{"d_model": 320, "router_score": "softmax", "n_kv_head": 5, "head_dim": 64, "positions": "rope", "qk_norm": true, "init_std_o": 0.0, "warmup_steps": 50}
Below are experts of layer 2 (counted from 0) of a mixture-of-experts language model. Rows are named router (the router's row for the expert), down (a neuron's output weights, with its number) and show model dimensions 120-159. Each number is 500 + 25 x the weight over its row's rms, rounded and kept within 0 to 999. Numbers have three digits each.
Before each expert's rows: a language model's description of what the expert responds to. This comes from a sample of Wikipedia text that the model never trained on.

# expert 10
What it handles: Mid-name syllables. Syllable pieces inside personal and place names in sports tables and lists, like li in Elliot, di in Fadi, Ma, Gar.
router:504504467425490524508483559475503475525500503484468483519483514490509500515478496525508486484477513498471486519462521530
down0:494542520465483487470498500493525471463477501473547512482493500471537484504488532488521515463465519496464457515502481472
down1:495531521541543469507493486500503495494487498516533487526520542531497496528512490474480545532496460468537457463498522473
down2:494506522486483511530499549482524524519500509514484505484484508473555491487474494471514501509547514485515497539513472505
down3:506474506461499495514502517474520531533476446486459520507521524513508524504569467465473520490493512501565504515486490475
down4:481501495508471427520481491503513514495499469524512474514505491476482493503529503544535504524462546497493503468525503509
down5:497483496454510500492503541499497496517471457507508519470484475516486501541562511501538530540497521533481500500474522502
down6:512523547489498467490508483486556497491524524516487513533502515476501528530499491481486472528487492498474486494500473497
down7:480467493503505474522511511483489488525483471543521505508478484455488545499519475511528507493446494521475462530516484534
down8:509517462489445448485475498513477439519478526463501515512515481539504476513554498509478479546490459491496516465510477486
down9:535519468451537483547470491497484573488453527520485469481526503469484542542567474482489511517482530497472479471503540506
down10:515467551486479472530540532520488477503485484525536488508480465532510532504538550502504483504476475486482534512484494494
down11:483477502516503484495545486425499470494502560507518489497488531503501535470500550502476508502539468536494543475504498525
down12:492479505498528501518544451467489487521464508519479492459497507498504506463513524505502521524499501512475493541508472477
down13:496504498456521479501511486506524469500509535513468514514501471550514460515528477522520454532543490496519537474536489495
down14:483516536509503452520472488502513507491510483523509498492499495482471529464481484514483463528498498514494519448515512509
down15:495477504532507494492506514521532503452538508522482519522466457511490541483529482434457487482471488495529477515516543482
down16:485514488509509506524521450461532525471448484440532511508487502494504479486523468488489516474509504503522532527532505466
down17:487488476478445479487531466514457526493509475473495529472505488494495479505516508537498490514481535486481471484522444544
down18:461455490472545488507498540509521505503439537511475508479516456472467468566491522504536542513474486525448484490494501559
down19:514515512531477471468503537469508460504501500477520507480551476493505515435504535493484499536491531503477454492508489509
down20:506488503541481511499518541483464482520521517473511482490493510497498471501499498500493526447491489477512501505455523514
down21:494519496508482509505507452487492495502468489484504436501518471483503487538490512507502491470474512473465474517476485494
down22:521489479526506486482447522497541495503446465462504499484468494514510452469487494539531506479493478498488514505510451487
down23:467492484522499492454505479497503543463516456492483541489544531449499509519455509497539491497515496512521509469485499476
down24:520493472474488527501507488528550481492504527519503491560485474516491494492509487500499462483501507501483515499490499471
down25:510466489502494443560503505529491480511514512517531511500493466487483503479528507462502526478490519476515499463513517489
down26:524525533517479507447538487463511471492511516478467496486487519501500532514508455472527526492541496463491503513428522490
down27:469514434515472489503519512523487454522511439527513525523512527487521522516519512447494503528521527488511490490486503502
down28:501484532497516474482484479525494487488541523492538490508500504489526534498437483481507537505452497489470492503492504563
down29:498535518530509523500491525492494521509479501531533534491478494502500520502492562492501519492494487461506486500517512503
down30:525500504476536519483431489530477538519491501515518482503554488481495487494496484501492550511492541529486497502452536506
down31:523538525475499550506509530486513464502482499517471526534518491468454535524543505492549491536500523513489512490480501481
down32:521484489545498503472495502507478477487490512480543505516532480506493508459489489514494557538493516503504511545500464465
down33:490454443520481510513504519533527539457482522476463499520510485542516487475543534492499504517532476541514514504478445481
down34:489532507499519465510502480474506450507482511512534502517489501473470496497529491455482479536502467439535482489486503509
down35:571489496517496464482561494549480441510475488481545487506490484506476499458528501524504474450483535505482511527511511474

# expert 3
What it handles: Mid-word consonant pieces. Short inner word pieces after an initial consonant fragment, such as ic in Spicer, prop in appropriations, king in flanking.
router:512495550535507495512498501522486507497509501512510479530503469486500486474519508554482468505511531495532472501458465514
down0:454497528576477512517488495492513512506514515481477504498468492553547511505496548547464517488506554502539540519512515486
down1:500502456554538516538470500483566518525498481454457484494498507515517517511510500512489482508499499520528489543501477496
down2:493531454514504509450484539480499530483500495491500497494522512477541532547486501547498556430518485496480446501540505515
down3:537496497544472513508520498534559466527486518495513536497456506507450491548543513495490487538503504508498493501484540511
down4:512472513513484505509498480500475516498523481500506498519477527506523503459450494503498465458490521492476517504482477508
down5:479500522482517526490526482533544510474503476533510507497498498519474492491511556526512507484457473519484510485508494529
down6:499467476508483468493492465535526468490522495516526459501543495501499509518459471463451474518504513503506482516485462500
down7:541519532479513486492455494517515497505481516527538504497503524497513506480534508489546500538522502549510503490501509519
down8:495529495460523544552506503503513499528481485526495507521494504488466499515518530479491538479466499469511473473490528526
down9:496521537479498531538475546518520467465503516504496494534472513517496454468512505520524442488532484486478489510517492504
down10:488510468523473549461503491507515479507490461518495492520501502529495491484521504509458493515531513507501486462505511464
down11:514488520457512476502528475484543455514478477508521505470503486457548503524480533501492468506522506443478497508496466527
down12:504472472583518506523504512503504516487486487517526477497494492517492490481478516490520524508532480519483493509492521485
down13:539522522505543516477495525462489494520502517498511463521507518522468506509523481460497503521489523513516496484542515506
down14:569475512524553511494540561492499470486463512467510536474507512492515503546482509494466538484507501484491513497484482517
down15:472525519500505510477472519484482510483538500495535466525483512461507468487454472525508511498506509502472530456493475511
down16:509455509483484504499518515498523509510485508529485500477502447533452499505526481475536520487514446516510500473493483536
down17:497458487557509511436511502506489539477476507482464503499506544500527490534491489534483513497503530500496506464449523465
down18:488520505515483524446439461534537484526502537475541515499501481512501500508515460526484473517524477513487516484473492477
down19:500462500519487505488532473473519481507496505498438518443516508496490476521472501513537510474490486464521502511542508475
down20:518498502523475479536505525518495537558484513519521524507479505506467502509508501460492535502477505530485543491494507514
down21:498499540439529517467478467460512476505543463447484506475465504481491503499484501501489484524487508525457478496507504522
down22:516510544506500493511455451478509464484496481479465515561510499511500484482475518501483528474490494494482562537527455512
down23:528475530542472485568537477496480488522487499499455532497518503492524542524491452478523513524465492518489519470479501544
down24:442497468509507531560489468485468495489496452464495530460475540489478499476501502472465490505502519489495501490517507511
down25:440472494511488456526501533501488522555487514488507499469496489456493509541540486508473517439507511487568486520489495499
down26:496498499502513547508457482496520496487545495494516481530523529555543531525494496509502533525478497499495522477491541539
down27:479452537512496535525485505503529529503492521460470562476468490518473481503520532456523448503476525485515497511547450503
down28:500472516494501512500511485523476488571509501503546476489487457480489501478478540546492459485500548511518503540521533509
down29:467507460507512489478527502483510474493524535495528511498524487552472495523524488508518488524475528513490490556524479485
down30:519509430501503507539489491494467488524485550546538502494495539480465525484527475467497514473532473527482506459503509509
down31:488455492530530531496529490542531514465482554507497464486486505471467538492529456488469493476534473512535501516496541478
down32:483495502495549527483482454495510517519521483511483483496496450506474505499505545484531508481498497491488504493473517450
down33:495479484527487507468494492484511555539523507477475528500484502479498493550491460487486466534451523554528463471490510505
down34:473461441505496462554524476505512446501478464530496546498489511541519502498456556484532466518518516545475496473513515488
down35:551524497475527494502482500488481469481473555516472505497563478476505508520497555465448463526492517474469502490498502538

# expert 20
What it handles: Name-internal consonant clusters. Middle or final pieces of foreign names and words, often South Asian or Slavic, like rk in shirk, on in Menon, ek.
router:515480497494509511521484481537505509514477453470509533460517535523461502509497587489502490546516484488470500535539483536
down0:514525464504504478494486514461515485451501535521519497518545498542496507557474482482496490460519499484538548497490549497
down1:506466477502478505482507476482526481503496513514501479492493507505497484528486482461478497512534469552483476520468458514
down2:506525503552511522519487507510517488491479486496516496473540498520469537469525517538504535478517471522498494476479486507
down3:505530495479504504494451484470477501556493481507506501529504472495477504490474483478530483452515477502511497521510443554
down4:462464499513553485505498523497543528498491494488574520525487503477475484483511502486557486524478481513457469497503501531
down5:492474530520518496520482493535524481480492523503504515481518502500500476451492492528498509451517510487466458533514505477
down6:488518461510489528508527521530501489481539510509492501513506504524515521513519528487496539482505526478482505487523483492
down7:504511528470466530533520518523447531535516490520520524516488440502534529472525484458493522461474508518517498466519480531
down8:518516510470466493531483515478501497489477507510477501498483479525479520543530499441457529511512544494497526478516524504
down9:439468510499516464525478502496503486462458512538495481504508509513512472493502505513529481510515479453494501504489510518
down10:464517512499478514499469520513470474524493500501485480534477550514488512536483519466485527507505506514502516483476542457
down11:524469509491541554501525501511500514520507504493497465503526551528538505514494511487469500482455490521541510503549505498
down12:487542542481523522488484485510494501524471495454519475505534467504541516506511511464462518499466502449485466495470473471
down13:539474498470472527504494482510514490512476505507512508485484521470511493501487488495521510453459528472514532464462542458
down14:464492472457471499498514513457501507509518511531481506537492477527477508542502510472460523501516476556517539511475508505
down15:499472535464523505501448454493492498485540491519511491513475447513547497561503472466459506507469515512504502501521529466
down16:509477499466512498553538476515480527530514476513493489541521505510491515546494508466477526501534527503491473505510487576
down17:475501501526498507502503483526497491505522471509488491481479456524492516504488459505487549516478493529479489530474484454
down18:543469496475516517456512497513486477523474514475509471490510499461525506543487500511518462462552491521508532489499513519
down19:504532477492437485468495501503493488527458523478489505462529459488490513495513516512513490520499546460538504517497523513
down20:474508487498499472516549507520515529495523481502505515513471551476517536475520533498497465458496574492512458483484489472
down21:519466527517498563469469493478509496486479525442489486486520521502500533503492512479548503461537536500512501515487510518
down22:499466491494509499501484514508509479444487498483528497542489500490494484455517497525477519535517512493517452541520499509
down23:486481484544484524515475583456495460451498517503524512503523490525473485493492541499477495510508446469514520531474469488
down24:483493491492468512551568490494515480507501474492475510493508509463473546451496468530486487539511495486466504519487523513
down25:498494486526477500532479470484520513520487481453478475476503522499519507486503520511479534468453514509472531516519475536
down26:530466512474473553525510480478490474535514513514500497541470519514518556514553495516468485521480501486478508531487552506
down27:538509525517548547482516490436531471555491522543467527495500524452542510519495521500483483515514448492469473455462468504
down28:542540531509546480458527517507497515445492527512459466501531462454498528503496479494473521451519455483454510494463532469
down29:511503521520485497524500520519508512462473465481503477504488509504475495537494553512520493510490482510436511517505552520
down30:483470490498465473479498537493502531505532569478548485489473512501481495494493505528494484537481532485534501484494527467
down31:525516455491501482533521527509471510475550529520507466479513481526519545524507485515490491484496504494511513506527494503
down32:514542495488507562527477528526491466510511492474488477502492464487508499511474477502528526487494522481516487525495537486
down33:527509450456507500485494529529514460469486504479504428457500464554484495482459517478512467495567463528522544498523510533
down34:507512517514468499513509526502496548531506491499504511493517519475551516517492509501496539498537519501496535533499547504
down35:544517490504495496519488468477501515557502529464496498466478511527452539500498486543528502525492519514491556483540541500

# expert 4
What it handles: Name-initial syllables. Capitalized first syllables of foreign names and terms, often Japanese or Asian, such as Pa, Sa, Ka, Masahiro; also the.
router:528500491496520527513452538474489534509521478500470509515436513519502480471468540508475515506493504465490503490509524555
down0:465495531483533520557489495542533508491523489512524495526493485499572514484479518536502481451534473516479448514465510496
down1:522497551506528513550486480463484511477535522473463462498519486508455451512453503490515537525500428554503493504510503492
down2:526503481477477494509529518455479575512493455511504514508521468506484500476465515542474577497522510480431479490462491471
down3:509486532466486495505483506498509488504492508527497468491497432480548489526458529467537464488507491519502498546466524472
down4:526487526536513517475500516541540510538459466493467512518479494485490488501467507506477472500455492462470479504541440495
down5:472506468493482449511474539510505522524511470508496506540508488479486493545484526547466478475488491498483497524535502547
down6:499525499485517468479552470540506497494500496508546487513467487519486468488460470546514545469508499467508470475524538524
down7:456485486458518480498485522462535486503523480465494483493497512494476497476526482494533522525500543486475486533513482494
down8:539529477520497482532516498510523487547445487491503480494499488522502551484500537512494504525513486543509500492498523521
down9:471511489506503454533490453504491514469490499523520462479525455495501526495513463491540470506482517530486500470494488467
down10:502474529477552492434503545482510495548466541513482487502482493511518548532520523522483472508499511508498494505505487490
down11:489537469541500458464507481541492509566477502519508487524497464491508500504436504504512441549537521480550540514506426484
down12:474527503507470486485459491466505461520538476495509451491492533505496516470532522442512486519534468499538516494491469506
down13:524513500507458526508474516505482552490494480479589496503476495522550514500497478512502494508563485494458451530482506463
down14:498491562501496493505517457524531508494545521414500517485506490507500546520540508521565533500557485492532492508493439479
down15:485515474496488443516499474503493501532480531541492515514506512522583485531488523463483510508486494470515502527499460511
down16:496509504539453449484495535529516477509528473502482542505481522434503503492499433509511502540459485517492495507531530485
down17:535553489503493507557483482445502494504520544481520519508528501487498497500533479445515527504474492473516515515512510526
down18:510500530504501499498458515498524476488501514521569485513497524506520474529472515492471486528502478470470494479487522489
down19:530499504514542476518547480519479542509449486459469489500476517452481471456505482496460485517513479521506519517519494513
down20:494524491512514509513522506498470493478517500496550499502484488464507467483523483519495505464456538446519477533506510532
down21:519531514509498445529469478520491470548506527502494535509474522495484502512512512483500499521485506542519498520491510514
down22:470482507497498461522484497462513483522485469522487501507496515466501459493533522488513457526508483526499523552493464510
down23:472468477508559488518507478508509498507480519503552508484507499550444549452481510506489518496520513483503502518468477440
down24:494457514525501530507533519486519516546484470484491532528512511516473468492483559495487576518498492499497490478474449463
down25:477489491507507507522507573507480513512538495503473492519524478502518528501477479476501509496481479506493496516489481492
down26:521556501504499535500462533481463504481543477520495497431505524568519519508470529505528499540517498478504504475514514504
down27:527467507546499497518537500501462471432523475497485508510507504543522518455523471522473465508521477534528498502500490536
down28:515471496468498524534496497510558469478510513494516442489494560500536477484513492484507447526499543452493455525481533485
down29:511512520487512504476502559527495556505488499499474507512481466489533552504491503486479537536475483520474429503509501474
down30:501532473484498481494520523472509512538504508551562479484509500507496486517501486528507484438491527485536530523472539501
down31:480504512527466458504470485509517459517500466497481481502519504538487491507481500518464530473486493518501524459502514465
down32:481492514489493546476556503478514487500497512492472470505464525483503443502479471543488556504429526483478472484488527486
down33:538522496500441520484484533508520496504486494496484470469533488484517533546454505509480482498504478514492505490501445484
down34:544466488523456477513533501496474512483505526494462501467480492488491491466478503461512517484493527497540498524531506506
down35:473495542557514504545503469496468458494455539464481473552471461493440463488477472489496460487518468506527471521497489523

# expert 5
What it handles: Opening parentheses, year starts. Opening parentheses before years or codes in lists and chronologies, plus the leading 1 of years and numbers, as in (2012), the 1840s.
router:510500500473521457526537489493535481508506533433508509457497490489489501536522543491535494510505490522523498485516501474
down0:546494496463553516498489506486502471489475497517523512555530515498521508498522521512511522503480515458502499533529462525
down1:499581456512550503480528516498505489493456510499498519486483514481519515496554445551517550458500507539500511514521458515
down2:493494465515459522507509540499516530491480477506523524488475528486473491494470489516472502511502559479502489480450477495
down3:502466527484500478529485547505449479488520455528521503526487537498517492512500519472513517492513478546523487541518478498
down4:502513523514492502477495451481542454486504541515506531504541516493469480475489492511488527532475487517498456506526525528
down5:462528471539530538523468512528503491505548504518494522509475545469478483460512520534545467514507499503515488511452532533
down6:464473521472505482477499496513471508492541512507488539455495493510530488515510505518480486521510526566518466502470494508
down7:494469421516521493501511513511486551542519537457499476513483491481500515496477481570447511515491459525493472505475541503
down8:475500486533539497475496494543512495460483515523544533502520537439510536520482521517491528527516498466490487491524533498
down9:509492497526502517500483503502469529503507469517521452502546493483508461467478474481491478463495531498509519509498493545
down10:477504497527478478498467510458519493481524485517451467463495502540477530536478543521490518520506524520516532526472477515
down11:511537466450500517480492463531505461493485483529506542512510499511518518505443516526470503478508546489505440529503572464
down12:525506498532536465489500460520498503471533495476478506511549457466490469503456493473496495518518479513495512535557515494
down13:502554483526491513530486487503545467466500475469494503501472535507483494482479468495517550466506512475469484522450500497
down14:524471484505497510505543542477500481482473498523479497485559542516554544516506465501508445536457475468483510479469468500
down15:501502548501508493511478501491518505481491500504510510458479521489500477518501510510480453509520538469490508474521478432
down16:490516505524523531478502511485444511515495536469488454492484510534524463536521447484527509562542519500547479533478491516
down17:505473520540493511496476502506505520526532509538475494544467487519487505519454494482530461484475533492512515506508533506
down18:500495499517478465511459523523520451501475486502489535468459520520525494540527475456535522471532466541481494469452493506
down19:491475511498491505482473497495487521483524501523500534542524526518505485490466535497479431520509514492460505512520470447
down20:485532459487538519532506520504471474483502545487516489476507499533479507481482479483513494473487501489491562510462550480
down21:477501485469517557517510501517517477462472511487501479505504532519497460489489547495490462468513518490506504509504480503
down22:497490494505518505519491476454488479457556482505522526501446533521501460534508499528478522495498499501522467509484473511
down23:502512483516509504529515501504527475528497486511485496486498522510470511467498522516531490435519490499469491563479502555
down24:475444505498480511552511497538511469513493501486513517523475485514536490498472531513552499477470524487467539503587509491
down25:481499497475497467492494512531495483541499497507484516493463469501495507465549522518536465515518495517515528501488483539
down26:471520490439462519439492509501479550478459488455498510440509480507479497506504500493534530470467455472530492510487480498
down27:547506503500462472471487511484503530481479535531503514512494525506512499511482497495496472493426529540531519533525528521
down28:478515464492539440508497452520494482486512536512493519491485506503537465518526533480520532487499510487515489540484463498
down29:501531522494500511500567525468499468478505483477489544508469478468468524514498517490540550484518521509494526519502520478
down30:574510516518444483534481516497510504529491472510435515498492515495482453499514455511514516480510499511465517486536489536
down31:483451519504482511438483544512517509499507496537537483500515488506476508495492502485479530493448507476490512489467457470
down32:503512469484455471490511481485500477534518526516511493500534457524478488512474508461512518549505501543491529522498467485
down33:515477498512524531523545519495477488514447492500508488481503530472492517517491544496457528497503510483477489510518517502
down34:504509493496528496499469513473454493498537492495532477524497589480546505495481524505556498480529468523503443497506491507
down35:515506522510525460524513529462492521537490527484507520541492510496502526510490517522526505481457499497510537527505466510

# expert 17
What it handles: Verbs and action nouns. Main verbs, auxiliaries and action nouns in prose, such as have, would, including, perform, arrival, installed.
router:465481476522444471492482453510506516504504479465474511513481503492531467529487483484507488500504524498501509473513549506
down0:493505549536487508513510544525519469478563522502498465504512466502551483502511523521486528498510500519540479467456432524
down1:512532460518504497520490526503491501462479462474514492525489485505483557467537495500517515514494506480546520530507474458
down2:452479529504527543522506501485514511491512510483500496494486512527479474447535513489484511505493490473526471456496494479
down3:515461491532494510515488469520461524512538485469480498499529461501490504505459544536505510488523499553488495515531497479
down4:525463480460517499496534498467538496491504503499485492457491521484473547481489497531491478508506492520494482528490494515
down5:450492478470528535478568509471497440474493494511525492506495517567555501491496495483480509496495509432519493505490476486
down6:494501478482486536497510451489511528505503502504502495471546465495490504477516451520518502471503493509470501514506471485
down7:462506485471487504471504500458517510485523505506481470474493509494512502503518497474520536509527483511507456549502476491
down8:519557504515483486494514511489512499550498495500472467510515487524482576463540527547507516503511505488468493508525467531
down9:466517530529482493505498515522520499513516504507509498549497473510520494528523515522495520483483449487492520524572504504
down10:532440506484528516451520509541522467492493516487477495522512527479496519503531538490513482509520497483520475518529490481
down11:493526510450515492544517491520457477496515518496533510501518515510506514463487472482501526481512504459462484503508506466
down12:460501530545449515498501496477505472462494557509529461491500478467502508493543524480506541471513505555517483540514476496
down13:543532514501455504524516483461517504479515518486494480491519480471517556484529464471543524521517513523488506492486472528
down14:487475508450495502522547493486497465490456502532499488539499469501490497524522509509539467470461483490475477508534518488
down15:545503445490478497536492515501490504481528472494494544508553474561535482496490498528503531499513520501503528518497473494
down16:517529432536512524508482507553511550527511487507531517495475507507529496496506544471517488485488481505479487499501497487
down17:528473501499489508503490491525477532481497511465499548514497456485519503470510527538486530519503488484471458465489512507
down18:495496495481496521450519553505421494495493480507483505470523518520499484497485500520481502545527476490504494454503455469
down19:537484483481517565495507482490557568533491469465435471490531520483482451487491479496502465484542522472531526496522501476
down20:520507482503507507535496468508476520519502474471477528515485485459498494528485439509468516512518515494586507452525499488
down21:495507525501479509527478514478436493537519487469468498572493448501463517477550482492467538493509486532469507523462469508
down22:484497578491481491559488533534490537498456497458521514483523465458500514508521493513465474516495457524509490533465519468
down23:523532509533534522506508479474468502495506452483498536505517523502523525492537514481559532467491483505461477504516479545
down24:501559515519494490502449510525476503485524477480459528563472470495565493515510518474475528482466512496525525499510478560
down25:519504504527506467469496495526543451473486500524542558529525517500510480486493483502518512530493484515518473493489490521
down26:498495513470502545515503517479499487484438512550498509478487494495495501492495465493501511494492510509468466500470515521
down27:564493508503501513467514541518481505489528491509504478480475512517530513453478477536490506493493485502518519486531458482
down28:468518514479489546537534503504474504500491522491478455501501492507504498512510516456467541499556505492497510505516496512
down29:480485489473503543518473536517485472535489536478517504529460534476525453455526511529498492503559497505508450497464481497
down30:535496479478535442492509486524520498485464479529501455459529544451499514493458521494529465454485497494507479519533470488
down31:469544514529500529513473474504472495446506504489524532529482478436511505526503523466533487482500518470512485488496503504
down32:539478475459547524492529518497491513478497530491487497479526488521552524515515497512498489521463499496500504488484491479
down33:517481494475545493512478515513524487542480467496483503453527473463467442521496520511477492524466492527492513498492480519
down34:474473483549476511448515494491472526487491489523512494496498498477488527503452528509476514502530477487457538523494535504
down35:468470452477489498503488497523470530463481542516536479493479523475485479495551473442486479520513468462478511493500508503

# expert 23
What it handles: Vowel pieces in names. Single vowel or short vowel pieces inside foreign names and words, such as e, a, es, as in Peewee, Ceesay, Pegasus, Éva.
router:526539510508480543517490519465517523496496528535502433504503498483536570489557487534517512529499496454471488491489481511
down0:473503470490452481537513500481529496503524516471486515512476528513487476509466497523517514491487496469477474480457474491
down1:457538511472503500554534498477461509512459489518510486455478452553508525532489515486545532536501496518513486475518472522
down2:530514507533477468536478425485521517490475501473531495457452509490504520507505474500573530511464473534511504480521468518
down3:533499485504500524497547519483535471490504478509483507482472494482442545464497531500477496477522521491561494502508491517
down4:500493508492500525512496498523522516496499532519476482522527511485525468481501474535546494482488525516526495531525537503
down5:527490492493500463511454513484460520462460501530451496527509517485520489519476481448519499496508514477497489481521574498
down6:503479490493498490491503524516525519537455440527530472512476473527480516535486527512498478527524455510501491487476540497
down7:500494540492510462472505507551546481520540475511568462479512507475502539502555493541490526494491477484549546536499535507
down8:518479517499521496486496539471445522492521485445486474467476533490534529539516499509500490503484506451477501484512521480
down9:489541494494543488480492503488481456475511522489517500526488541471565511476462506482503499466515500489520512522470508501
down10:529481496439469504528540543475560451519489474496519500510496523499514522507488544501501527536492491497479478457482478486
down11:527527448500509465461515548562483523495465473482503524501483518474472515487519512516517509484514483484457490479465526540
down12:485526502464489498458556519514455505508535511503492500458429472474500535508468508490503507505552520475486518472487510486
down13:514470471492495532515482469483490456517533518470488470505483525491461519498481517456495507487505489483523500469510549545
down14:503464470467507509519495509461486493583462522499524539485519472489484498482478498490522549503550529524519491551475510489
down15:534488499472550480491482499539545482488505512488484505485450496529532508529507492495491477461445502468512490474536479447
down16:474474472475533503474485505527516469478534474507524446478502477486535513480510523498543486470526442521522485477527468518
down17:535467481512492446530433489515500466495522533487491520529477502461484525512506485523500476532440499480484477490500517458
down18:462486508430490539492483487517492512474496517448493526500464517496500481516473480466534500499491541446459512464491477514
down19:487488490521532477484495474509470523484485533477525520481531519474507507468488468471457474478500496473500476477538515498
down20:484488498510476482542478489476508526508461487515498494483509465504522483511467503501522448509549460559497524519453514522
down21:514481469545504519468482492467473510470519477495500496497450472487520471457511493469482495477510492492516490522535461497
down22:501511497499503490501520513491518501492483460532473506487524476498508515485511482487493470501507527508487544516491488528
down23:524529495517478497510532470481519486499489505514505489498516518536510501510526461528515501530482504500484483501518501514
down24:508505475513501515559453508497487441521507479487491445478518535507473476497458515492509458467552508505493497494487462479
down25:508443487491483476483517507467463499527494464510449519491482538520505514504507485463559484476509492494470525486533494485
down26:499472515476519480507511506494534495511462452419469509467513518516507474477470522503536462547518505455486464466517462509
down27:501493507479496505508540509565449513519512498550556512477505493449498482498483539520516509492487486534522532495469483494
down28:518496486449512543530502461469491514483499504483530475489498496506510523521508522491522492532448487504505507513517501505
down29:498489515486480519452452471493512520471524494500509471512501486489465484535472540539525457494516485466521501482504469470
down30:534488557545509486479482533501502530421467498520517477547469499501500486495499527521447485471473502529477466476492518470
down31:488529517489483521476513490490491530475499466465516548516515483537493552426517506504447491501506468538518530511513541475
down32:507548492500464476526489504535528487478482480526495444519486523494511528510470535485490549467467524482491496500528562498
down33:553488476468509536484526495460469490474514494476490482520507470509549546524505517538512512512514494494507498532515510503
down34:514528535508514477496501495542476465504508494484462529528475487474562473487513471457495498523485487535525486466533516571
down35:490522457501524505460476525471521524482475522484521559516501510528512472515474481490517504469484522478523533523511485475

# expert 11
What it handles: Name-ending pieces, table cells. Final pieces of foreign place names and personal names, and digits inside table cells, such as Kondrobo, Roscommon, Staton.
router:521522497519536494490496527472523515474513527489534480442554526513465496539520495529514484522519487520493514510472481485
down0:498461501501513473498505474517500469494491504456482462479472484533484517474531490497534511475509470527500535492486484502
down1:538493505516451569498522495472479527453547492480478513537511467469485498546483530509452510502520525527490455476497463514
down2:490504493494463509558533481474495477477548493529555539496472494496486499487483505494531497488470501482449441516492498486
down3:475511444496546509525528491541500495483463523488499491490511475515478473475523510503505523509470498479498511526477516496
down4:509511432513492515522486462488513507504513493529540506471468503518524482474480550545476488473498493477482475529476524521
down5:505506478493441515541538464515535484480489501542530514499512526484499437496472517516492532442534472459461488557511477461
down6:493531528484531528476495513464541474496528536508536453501482487503517488489530473515544548509510557545513510472475493501
down7:513471507497485491499515455498485514502476502472511522482490499510492474492545467541522457532453539510460551498520534531
down8:481492476492490488526530487495467499479475507511529491524494510512529523471518507474502516441520501517467470530511528470
down9:523487523501494508491525486508478476490485516515513501490467477491478487538532460511490519468463495536585506529499499494
down10:507472497449517496515461437555526455491555482460546512490493521497498508505512490488498525506483535506477529501496488531
down11:533513516507505502527507495417464502437505496501528517475511530497494469522529474487454510518483474530521488497499542515
down12:508520538454498497515485490512489495533470514547561433498477470514540466517491512485527496472499487518530507513480517492
down13:517527485488516538544521480500545543464515555483493505473520542487499495523502533486494521532501482485497539508509544480
down14:521478496500472508522530480467515520475492448517529490496485518498498513520457542478485514461524468513522507449532516480
down15:473481555486519454509513487472509493505500501470527465476504499511485533456500496507507519472544496504473491499490531491
down16:529512515524460494503541470541492451497450553478519501485489480482534514501501504527537502533516520511531474518541526514
down17:503469458480519467495542473517517466484506509505470492528478488511547500527495492502543515475483474493519528472466527501
down18:522492521504459529485529455443521507504535527536492519511473508502500499516508548495483512517473513489501509487513524482
down19:478468483534500473472452481482484509503491542458458506514471431493499524502485499514499532488505444477504550484528516524
down20:528548446471530490498444477522509501481546546482543511524532486513520529494479570465513512522510503473513507501509510465
down21:498485501486499468485492478501500501502518495482523516521505512510513500500521491464465504496536513452498446528475487488
down22:494541477464468533471504489473494517515505517510530456471495481492519482467529472482516527487502510516484505465565487476
down23:458485515460483509513506510539480518491469514488499536484519510506477498505510519513486537486484492493509476514510496527
down24:473453531488524512508518497486514570536545480536487495540489497510523498527504542524525510537510512516526452510541547455
down25:511521507509486514482552506523486505513475555476520497456486506489521511488529472502469484522495507484490475505508447454
down26:483531458476493498513519477514425530468504542500488490488516510466480512500458513505495516510496513517534516534512495457
down27:491489499487486501514466497512493536509492473538515497518479506545503505479523522513542524444566484500531477527468497450
down28:556513545488514520451494501506512467504494534498443491514499545480525501537526498529481510563501483524505519494515510476
down29:514492517531520468547537487561516523515514452463486485530515456453491530507491521475489539522513522523435526470503453506
down30:512492507481529476515454500525524496544493480491513481535489502498499511482532506496517466509493518522493527496481500513
down31:500468502468449463484498534482480516517513526498480457447491487509483512517510534481548492523459486540518500475513526551
down32:509488548509453498494501518490510537486481545474522497505484510459566544522540537516500468468497523515529505484525534526
down33:514547476483492486485476466496508500490498475489526520542508514511495484490540506487511505501448512507494506493520512479
down34:502470476518494528474507457536494496527491523522529524518521523465459508454530496511500486535511471490511468523482531476
down35:490536485527512520459524477502436535466554520495461467510490458479524492527503490535494494529496506504516509532521480506